config.toml
num_hidden_layers = 12
hidden_size = 160
n_experts = 128
experts_per_token = 4
d_expert = 64
d_shared_expert = 256
hidden_act = "gelu"
moe_layers = [1, 2, 3, 4, 5, 6, 7, 8, 9, 10, 11]
router_score = "softmax"
normalize_top_k = false
routed_scale = 1.0
balance_loss = 0.00146
balance_bias = true
init_std_router = 0.0342
lr_router = 0.000955
num_attention_heads = 5
num_key_value_heads = 5
head_dim = 32
vocab_size = 8192
norm = "layernorm"
norm_place = "pre"
norm_eps = 1e-05
positions = "learned"
qk_norm = false
attn_scale = 0.177
tie_word_embeddings = true
parallel_block = false
init = "normal"
init_std_qkv = 0.0402
init_std_o = 0.0499
init_std_up = 0.0575
init_std_down = 0.0575
optimizer = "soap_variant"
learning_rate = 0.0085
lr_mult_o = 1.07
lr_head = 0.0096
max_grad_norm = 2.0
warmup_steps = 200
schedule = "wsd"
decay_fraction = 1.0
decay_shape = "linear"
final_lr_fraction = 0.1
batch_tokens = 131072
max_seq_len = 1024
doc_mask = false
train_tokens = 674800000
max_steps = 5149
dataset = "wikipedia_en"
Below are experts of layer 6 (counted from 0) of a mixture-of-experts language model. Rows are named router (the router's row for the expert), down (a neuron's output weights, with its number) and show model dimensions 0-159. Each number is 500 + 40 x the weight over its row's rms, rounded and kept within 0 to 999. Numbers have three digits each.
Before each expert's rows: a language model's description of what the expert responds to. This comes from a sample of Wikipedia text that the model never trained on.

# expert 34
Pipe at the start of a table row or header line, plus section markers, list dashes and colons opening list entries.
router:528544497548579520399575535566457499557472511519467534462501459554525567467479419466528513450524534427475534479445544504508426490536479469528478462524475574452574440459468444540454581504569515449494568460534442473517464514551436489518457496516434514443527442524512555539448442546497530485474514510472492474478532506523475516462493469502524459565473450508479485494476544459489472480503517510474473485563483475507588461568530515486479543458577469494464511461568439498491552474507547
down0:486504515497462531484557509538524471482463507521531464467482473479557479461497479533506462496449544518496515480485465522542516536489524463529515609494560526490400446511476431546577462442420455520527567474517473546470536437558565468493539523557514467474470454584447524470503519447504518520428545451507501551568515563476499505497480532453578494509503400495495503570496474460474472442495446511512584541448546535529413471481463469575515507530516513493530535491546543467553505531417555

# expert 19
Pipe separators between table cells, especially after empty or dash cells in sports and roster tables, plus Yes, Won, x.
router:489551502479530558377507543532478511540455449454563548571561480480567529532513463483513559508467524533508555536511564483521496573536425459441496458462476551526510446571492474459528484497500576473520522450518520496467528502550511513567507510532453529435513558504468505473485480471535539532474513448494466453438500522527581485484561509571543459512410440508452481454543442445540443520454502541448473472452501446474490452567479561446511523525441460490480487470479500438480448532515526
down1:444522508510516488514547493542499503432475513476497459473455525520397441477499504465458490486514463492523431502514567463506559483462483545474524458476486544578509526557581470532478576486501487475555446511491503527494469475470445507611498438478541491422504534448538409515480466443477493526469526517473563530507448477500585499522496508505469498544553456501539507437544463517404417569474522511505517483517533474497465523546514541492465483558495497442498507463446501622578596513491489

# expert 57
Pipe separators ending cells in tables of election results, awards and lists, plus Won, Nominated, Yes and semicolons.
router:506570444519421574390478539470491569525442491495558528519541544460528579495518456491535544526483555494537530554559582580483520513524472464470489474456488585485496493540541467451546473520487528423523585454514497459482514518522448507514547505460438496450549565528482492484476482492522529534488510500443517486462539455540524540468545486523537447564470445532441443458566455462476441560517532507423522456472533509465513432517501531495507558458474416569488519515459512491516478510499467
down1:537506512482515496530457518498465501512565547558581433489476557508498479505449574536487584510424485493433467476498470508515461513512546538469509477482578500470542553486418491607544534454486516540484532450523468469537518518452457467446523424514545436483496556518508524445507534475470503468526542498521412504437474432511474480514500532461491534515558428507493465582498568502458487511521527526532456543513382525470457501543549507524520489557439487566509548465526537422477506519445438

# expert 60
Pipes and semicolons separating numeric cells in sports standings and stats tables, plus units and venue words such as ft, Arena, Avenue.
router:510562523486555549524485546466494481472476490491475522487510541524530513559518460613529554528511522538470515496509531497514539505607498441466521462431483523477525467549451469514520501498518544479529487521430483467526487477546480541551542565548451568474518525468483511517489574409487538500467490449470487480477494490527535526474540478473557509426472425459496526417547409496503495539488554525519504438471531400461545450481455456429444508559462466567436501479534429509420481495449563
down2:507491537448497505507514433525527487432488524487561529551460462550516528525563431458520547510471467532528528535481487484452534560503480539555538471543509538448550524425495404567512490560523426451510453474542512501507486506597433477573547519485443452444488518542588450542519536489520489547475529465508498493507532494510520478458558460526517445510616569524554488477455524533476484490479467419508471511472456573486495477479525425527474459440493522490534488493567509461514450429510425

# expert 39
Spaces before years or day numbers and month names in dates, such as "on 21 January", "March 31", "from 1870".
router:506481558459471555482500532458512501498503456494447506484568462568471490501515512615468445538534419549513547546522573601496475477440492563482495536477467439510550428478463473502487526528535461554495550512489496502448543506487463523571484538548476453480484557582553458501501535497557471507565520531562495414480477487542505520492489485487433434474546479439460515444562553417456495375518481532412469462502512505523529497549497508486519490550473551544457479498501503525508500491543494
down0:538516496484529437494460553511463604542575462555484489474557459506509470462485486494528488558527467526524561535515527471548439470465575439503432501502457474558534423593524551554551499538581507515498496454503526468581533439466452533520474480551440494551478571490519488482548506546471485537562466501502481509495505527489439467459431445482505535464549530464545502468541458499528482511500526553551516454478509553469407421523484549410484546467473501476437501482524486525490440442536497

# expert 43
Space tokens before dates, years and figures, after commas, month names or table pipes, e.g. September 13, Earl, 7th.
router:465486443531534551427482494567432523525555471465503532497490532510405539430537470550502460439526535547496452440563550571523452456459469457484518528489470476499515533497452489527494482457485444570469527440492590490489504387503469543513499534541492499506534511515493525514452488540543471474491534463508465566458440471557533481558509529518407529490563546476466456434556516493516462443518443445533478491525515589506577537561521464453543527485438518565545511510528516542503488553493503
down2:489443549539430489524514550477563558521512566546532500484457543554597440501539517457499454535508588480502495431450514484482481556508517501508477489475535569506479497547550505533487484533482487503523460531394542504467543402487464476509468530563525451535514506456506474525463488396516532541452424474528548498500568484486520527525531459440562480570488548453497588492516482521492515488468448489480542408447502551518457523426507477463511513438471499523497424521540437514506452490554539

# expert 17
Pipe characters and dividers in wiki tables, above all election result tables, plus words like Turnout, votes, Democratic.
router:517528525537491492429536519515496485547504533492558499471521501533474526462530467491489512450459520453566500547492484470461480592582466458549459449495456559470530466445563486553518541525512498490509570517478459489520463559508461483550578461557436515457467476560562534513514468534489577479505427487459464455463540528570483530473487455505514472517540422542454528457459507480441475448479552467554440419514447456543584483601504502468505527464562438511469496477532436507509437499443466
down0:517547475526526492498463579511562484557577539467434505536463445522514572522519464494444518580479574550526453465516461552479506588519490425482459498492505436500549539506480551441523514500545461439534477509409469470487439546522497552460518495509531435474551519579530448484485541464469480544478511440474529503493515447458502511564444450547505562552512439511519504598482444473505462451494557517433506538467491501479442478536575506457444512499481447523465543481548517442553507515470507